python train.py --d_model=256 --d_expert=64 --moe_layers=[1, 2, 3, 4, 5, 6, 7] --router_logit_norm=1.0 --norm="rmsnorm" --norm_eps=1e-06 --rope_fraction=1.0 --parallel_block=false --init="trunc" --optimizer="adam_atan2" --schedule="wsd"
Below are experts of layer 4 (counted from 0) of a mixture-of-experts language model. Rows are named router (the router's row for the expert) and show model dimensions 0-255. Each number is 200 + 40 x the weight over its row's rms, rounded and kept within 0 to 999.
After each expert's rows: a language model's description of what the expert responds to. This comes from a sample of Wikipedia text that the model never trained on.

# expert 10
router,141,214,266,165,247,201,194,193,290,223,231,168,110,158,142,206,93,202,225,254,190,199,235,224,216,201,158,135,159,177,183,213,253,184,141,147,195,188,196,180,233,220,220,227,198,223,284,101,241,251,298,147,232,164,247,186,196,247,213,212,254,208,186,182,181,172,145,249,198,256,180,199,219,276,236,156,232,205,225,201,229,116,221,266,135,189,230,258,191,218,237,241,279,266,204,222,175,230,98,208,195,239,234,236,276,262,199,190,253,221,154,234,137,139,229,242,242,185,191,255,211,170,216,225,228,179,229,135,198,161,147,235,222,287,215,233,236,181,154,135,219,298,262,194,187,248,145,167,154,142,183,216,213,186,184,232,232,180,233,203,238,253,182,234,155,248,246,178,187,145,262,204,226,258,156,220,186,241,152,279,208,231,165,203,229,187,178,197,182,164,211,177,234,220,197,214,192,229,162,197,217,137,221,212,220,245,220,188,214,229,216,242,150,264,234,268,207,157,174,183,235,163,214,193,159,231,162,203,202,218,218,139,163,141,184,220,257,246,219,227,217,238,149,189,150,149,198,224,176,232,161,177,274,196,148,276
Name endings, country codes. Surname endings and three-letter country codes in sports results tables, such as -ski, -kov, -son, USA, BEL, ESP.

# expert 32
router,257,263,196,159,198,190,223,228,189,180,281,250,245,270,196,215,139,184,155,169,175,202,174,223,206,206,244,158,198,193,221,209,147,245,158,268,167,241,235,213,187,204,246,184,191,218,257,186,245,190,160,222,261,195,198,219,186,285,162,205,246,193,234,200,189,226,230,214,223,141,180,195,259,189,234,163,217,196,163,193,208,208,201,218,248,214,259,195,199,158,180,181,183,186,297,193,185,228,181,153,227,197,190,182,145,214,249,192,281,251,204,235,212,247,107,228,252,207,249,144,219,258,200,121,173,202,200,161,274,271,185,155,190,203,183,240,188,196,287,236,256,209,217,224,153,139,190,232,215,246,166,197,173,265,239,211,303,187,133,195,207,178,147,208,127,146,196,161,200,219,171,249,194,169,161,147,190,246,231,169,213,177,274,159,199,254,148,236,156,240,156,172,188,247,227,148,189,186,208,168,210,164,112,183,202,253,183,159,130,203,146,188,213,205,134,218,189,229,262,163,163,266,249,128,237,131,237,233,272,185,305,122,226,232,221,237,195,161,218,267,233,193,182,137,130,250,142,124,190,268,195,139,221,192,184,114
Prepositions and particles. Prepositions and directional particles after verbs or places, such as in, at, against, near, over, down, including down in downstream.

# expert 33
router,178,223,239,233,149,219,232,180,211,167,185,209,266,157,147,250,116,234,196,220,205,215,165,209,177,201,225,172,118,227,194,233,202,229,98,253,241,162,176,247,189,242,218,256,262,107,255,194,205,201,224,189,183,191,197,213,211,200,196,227,120,226,202,257,144,210,248,228,245,196,146,209,217,223,139,187,215,248,148,207,221,136,163,236,197,205,206,236,197,209,249,219,243,225,172,411,189,247,233,164,200,222,185,162,226,212,199,225,243,175,219,148,214,237,272,201,202,159,173,245,190,163,169,191,226,249,213,167,155,206,174,176,189,246,232,194,263,174,162,142,202,232,155,246,259,197,211,171,187,171,181,229,206,199,231,149,236,227,241,142,193,123,223,248,187,194,246,200,175,238,221,241,139,186,189,185,185,120,180,141,229,236,180,192,238,260,252,235,190,285,277,220,128,174,251,186,154,241,192,198,169,125,221,138,228,228,219,177,204,165,118,132,219,197,247,249,219,261,164,188,197,162,257,175,222,233,159,208,151,188,178,180,203,183,214,169,249,179,270,158,237,148,227,99,183,196,212,190,268,225,110,156,261,239,174,201
Name endings and byte fragments. Word-ending pieces of English and other names and places, such as ish, ton, ville, stone, plus raw byte fragments inside CJK characters.

# expert 53
router,263,166,230,218,225,224,247,182,113,204,132,215,217,173,164,212,162,229,171,165,192,185,258,232,184,197,261,216,147,185,249,160,164,251,137,216,203,180,293,234,158,278,206,242,204,192,243,257,185,209,179,163,172,185,180,233,183,201,255,175,241,204,194,198,245,198,187,203,214,184,208,190,176,99,207,198,185,135,263,178,235,252,173,202,246,197,242,180,230,128,221,112,147,160,243,202,208,168,141,179,184,176,187,117,242,211,220,177,240,215,215,253,217,262,161,279,211,225,82,244,210,256,225,185,237,200,195,171,222,213,174,161,211,179,194,213,68,136,139,196,161,183,230,230,184,209,177,127,176,156,207,195,105,134,189,191,190,189,208,176,291,194,166,197,269,251,208,287,148,197,166,161,244,296,123,236,171,190,188,287,216,185,207,109,209,223,192,198,219,236,190,242,171,221,160,137,280,237,299,236,231,196,182,201,123,186,204,190,143,166,209,170,195,172,279,223,224,168,155,195,239,175,217,192,199,261,211,172,232,170,214,189,180,116,229,231,211,183,186,223,202,209,148,203,159,259,131,217,215,184,218,166,166,237,199,210
Number words and quantifiers. Counting words and quantifiers before nouns, such as two, three, many, several, some, these, plus Foursquare and the of in "a system of".

# expert 6
router,244,223,228,172,208,174,249,191,247,162,219,161,239,199,140,270,164,209,161,301,207,189,276,181,230,219,213,139,170,200,136,253,236,177,204,128,246,232,226,185,192,205,128,252,216,184,233,152,247,194,203,160,259,245,246,192,219,254,232,177,156,219,248,205,182,188,142,214,243,212,211,234,218,201,231,211,220,155,187,176,235,154,243,220,236,239,203,224,300,258,260,122,243,258,148,160,284,187,171,180,236,242,222,310,202,272,186,235,242,198,222,156,186,222,192,219,270,160,159,197,209,278,216,201,240,258,268,198,153,206,216,192,217,246,165,238,247,157,275,139,98,259,267,245,232,198,125,186,129,188,181,168,215,234,240,144,188,204,177,290,192,265,208,184,200,256,222,182,193,195,213,126,219,265,202,215,171,225,175,246,111,238,182,239,185,238,167,232,254,200,180,133,203,273,210,191,217,143,183,207,214,168,269,240,200,177,183,173,213,189,236,213,219,284,259,206,195,171,174,180,199,188,194,189,200,251,171,201,218,156,172,102,216,147,154,200,186,218,178,182,228,262,160,150,165,199,174,215,231,154,189,144,214,247,256,251
Mid-word pieces, proper names. Word-internal pieces and name endings such as socio, Donkey, Levski, Quantum, plus House, England, TV; also Cyrillic or Japanese text and table cells.

# expert 56
router,150,159,173,198,212,196,152,271,172,242,287,249,291,152,184,197,134,180,153,186,192,218,259,226,198,169,185,245,204,115,155,189,117,258,174,172,218,191,225,157,194,246,191,207,195,216,176,193,204,263,258,241,179,246,221,256,137,169,206,195,160,246,193,253,222,189,241,265,230,196,211,174,162,130,153,246,138,187,253,216,216,244,186,202,180,218,197,164,206,222,192,115,234,234,214,356,219,200,236,110,213,194,215,151,228,223,219,169,215,164,185,191,179,206,210,99,217,273,256,185,123,161,209,275,266,221,223,234,154,143,211,210,238,235,154,177,190,137,240,261,131,151,219,207,272,220,246,255,197,237,162,270,159,143,235,180,200,186,142,161,183,225,214,229,184,149,163,187,151,208,146,193,308,202,286,190,192,189,236,254,162,250,277,162,230,223,244,222,178,209,213,223,219,153,172,179,214,198,261,183,192,237,221,199,280,233,176,189,230,221,174,188,136,203,223,241,180,273,197,232,192,193,220,203,200,193,198,159,241,190,94,233,170,178,225,178,222,149,217,270,252,176,210,218,190,235,206,225,169,211,254,224,152,212,181,206
Letter f pieces. f and ff word pieces inside names such as Affleck or Afghan, plus zeros in years, the, and, and same, next.

# expert 52
router,173,235,143,181,164,237,190,227,214,256,149,229,261,193,196,248,261,110,179,185,235,238,209,197,167,227,127,236,173,199,217,198,175,239,169,190,271,201,231,185,207,217,114,175,135,231,188,227,244,192,326,232,175,253,271,197,251,192,238,234,207,187,180,200,148,209,253,130,168,157,132,197,220,130,156,206,221,248,178,237,183,289,185,180,271,181,167,186,207,190,180,200,150,195,192,196,181,290,286,212,194,166,183,215,198,228,145,214,232,211,180,202,235,225,203,255,214,274,217,184,165,212,156,246,167,165,225,168,239,162,190,175,237,153,195,188,253,178,165,177,243,160,247,236,272,174,193,208,295,213,167,231,231,235,246,194,297,173,202,181,185,263,198,205,186,236,209,205,205,191,192,226,189,154,237,171,228,244,235,232,196,191,292,157,162,156,266,282,217,253,153,126,220,96,153,174,146,282,240,227,238,222,230,145,206,241,206,204,231,137,201,220,266,252,169,258,213,239,258,278,194,187,225,216,217,183,199,187,226,201,164,255,183,234,235,206,170,191,170,261,193,131,238,135,279,183,243,210,137,240,233,210,145,208,148,150
Word-initial prefixes. Prefix pieces at word starts, such as re, dis, pre, un, comp, exp, as in unexpected, discriminated, self-experimentation.

# expert 19
router,176,164,159,181,251,212,92,212,163,176,186,196,144,179,256,220,87,254,122,241,179,206,178,191,265,237,207,181,167,138,149,243,206,128,238,215,276,281,136,159,206,241,351,232,187,193,154,235,202,136,204,207,225,224,238,172,216,182,198,233,195,220,241,230,261,132,218,190,184,132,292,156,191,236,262,175,165,217,238,252,265,176,121,170,176,202,272,217,252,210,189,180,251,225,185,224,243,183,244,191,272,246,203,208,192,160,203,244,137,150,235,229,127,181,220,231,211,245,156,148,170,174,228,174,276,192,166,249,203,206,227,162,274,256,202,157,182,217,224,117,187,231,176,159,150,233,134,266,198,287,170,294,201,273,219,185,180,204,225,281,177,202,144,206,156,227,244,226,188,180,178,228,199,177,218,228,226,200,218,250,242,206,180,194,175,159,193,142,213,176,138,163,206,162,175,190,163,198,165,172,185,220,207,200,212,189,218,209,269,225,205,292,131,152,211,204,182,186,260,182,157,181,223,182,234,215,206,190,220,175,131,269,169,205,239,153,199,223,168,158,212,135,162,188,213,157,206,240,206,197,231,186,186,212,198,171
Mid-word syllable pieces. Word-internal syllable pieces like ch, che, ble, e, pal in names and technical words, such as Wimbledon, radiochemical, chef, Danube.

# expert 39
router,179,160,158,179,201,190,224,239,232,176,217,152,268,184,231,236,295,226,262,191,275,203,223,225,184,199,215,169,227,212,197,120,190,258,151,211,204,153,237,174,321,189,272,113,223,235,156,185,248,180,192,158,138,163,166,171,244,209,175,193,248,173,168,200,159,139,145,185,144,206,288,182,146,254,203,259,181,223,233,158,209,237,151,165,202,214,215,183,231,191,260,242,212,270,219,195,160,192,234,178,204,175,186,221,213,156,246,187,190,204,208,208,194,232,160,232,204,226,126,189,167,176,126,166,230,182,208,206,262,191,235,140,190,205,155,160,247,149,216,139,264,231,197,223,274,200,193,234,149,227,225,264,246,233,190,154,138,223,185,227,201,211,172,144,186,278,163,194,222,207,190,224,210,280,258,220,201,190,204,256,190,147,265,96,161,183,207,168,204,268,191,156,170,203,226,195,148,125,96,238,123,213,161,191,293,150,227,223,219,191,253,194,211,189,122,212,176,221,229,144,225,177,264,162,190,123,182,149,233,292,262,253,215,269,192,223,230,190,152,229,212,146,180,192,142,164,187,140,203,214,177,231,161,181,167,244
List and field punctuation. Line-initial hyphens, colons, pipes and dashes in lists, infoboxes and tables, such as career loan lines, Family:, Annual salary:.

# expert 38
router,150,193,202,202,237,156,253,144,186,161,185,158,180,159,110,195,124,149,200,179,166,238,152,166,235,231,195,121,172,143,195,166,204,166,153,181,157,209,136,183,294,192,182,255,250,147,183,126,310,257,194,158,279,203,220,236,198,243,196,176,257,163,139,122,260,223,171,220,202,147,212,219,201,256,167,193,192,203,115,233,224,189,133,158,213,182,117,182,151,218,257,214,242,229,164,255,295,152,158,254,202,200,209,171,243,212,209,164,172,245,135,262,237,245,233,182,229,147,207,178,204,160,218,196,211,247,188,186,213,178,182,201,222,132,176,244,135,163,204,161,251,153,201,176,226,236,257,188,129,210,225,185,257,152,223,211,169,215,282,161,191,126,179,232,190,228,136,223,173,251,271,265,225,246,179,180,180,186,238,234,175,160,196,156,220,108,271,244,212,207,169,217,216,216,235,187,234,232,182,144,151,171,225,185,218,118,188,246,185,129,212,173,133,181,177,267,179,226,127,197,169,214,192,153,156,179,182,288,129,204,238,217,207,169,177,193,197,233,185,152,210,254,192,206,130,207,166,212,203,222,219,236,218,249,222,171
Foreign-name syllable pieces. Mid-word consonant pieces in foreign surnames and place names, such as ak, iz, ek, bb, ick, as in Aizawa or Kreizberg.

# expert 1
router,196,186,189,237,257,258,215,210,217,153,212,212,279,151,202,134,277,183,237,196,243,198,233,225,238,252,198,157,228,256,205,138,172,219,246,161,153,207,318,119,255,231,242,233,185,239,222,218,194,218,153,141,177,163,166,205,166,169,233,178,241,230,210,255,190,213,289,151,207,227,161,243,136,173,175,230,156,174,194,173,138,220,206,165,248,204,207,193,169,226,157,264,166,114,218,156,195,188,210,153,135,238,178,191,188,196,202,176,209,164,228,174,235,259,219,210,229,225,228,125,178,187,178,165,159,278,252,204,222,161,230,254,223,304,178,138,146,124,255,218,183,260,165,212,186,230,259,192,255,225,171,198,182,188,243,202,130,186,144,210,149,167,148,201,154,133,222,181,167,145,167,145,209,220,264,245,188,237,193,111,213,139,191,153,241,175,214,223,230,175,189,187,186,97,111,180,187,192,186,202,246,169,212,176,277,119,200,189,185,187,182,121,120,209,246,195,130,234,238,183,243,218,230,210,127,181,208,182,251,205,196,195,213,178,229,167,184,190,202,228,245,207,270,246,204,246,183,242,211,210,169,140,139,152,170,288
Table row-start pipes. Leading pipe starting a new table row after a line break, mostly in filmographies, plus infobox values like Mollusca, Moluccas, aged.

# expert 15
router,157,224,194,187,159,172,207,224,159,210,240,199,221,184,212,234,199,261,170,212,174,165,179,226,88,207,290,245,174,249,294,183,180,242,161,193,106,211,181,168,206,211,211,156,228,247,229,186,152,175,162,142,319,185,256,192,248,231,232,190,235,198,212,202,227,190,262,163,241,100,219,241,197,175,225,181,229,221,124,184,209,280,152,252,168,215,235,223,171,157,160,176,261,142,195,172,148,194,153,198,208,156,248,202,202,179,204,160,136,220,187,236,198,154,262,230,218,236,245,163,148,158,219,180,197,173,144,193,176,152,226,219,235,196,178,202,229,176,244,241,143,166,196,243,236,182,155,247,189,182,202,205,205,208,188,154,183,223,151,139,185,191,251,225,222,168,181,192,215,207,131,177,182,262,206,123,180,324,186,215,171,176,206,289,177,200,192,157,170,191,263,161,264,249,190,229,185,141,145,216,158,226,203,227,197,129,271,187,165,206,98,201,173,178,148,128,203,189,248,179,195,277,214,234,208,125,145,264,193,162,126,92,187,214,228,182,217,216,202,288,190,183,257,221,236,206,231,180,159,178,213,233,148,271,200,135
Modals and auxiliaries. Modal and auxiliary verbs and infinitive to after a subject, such as can, may, would, not, has, be.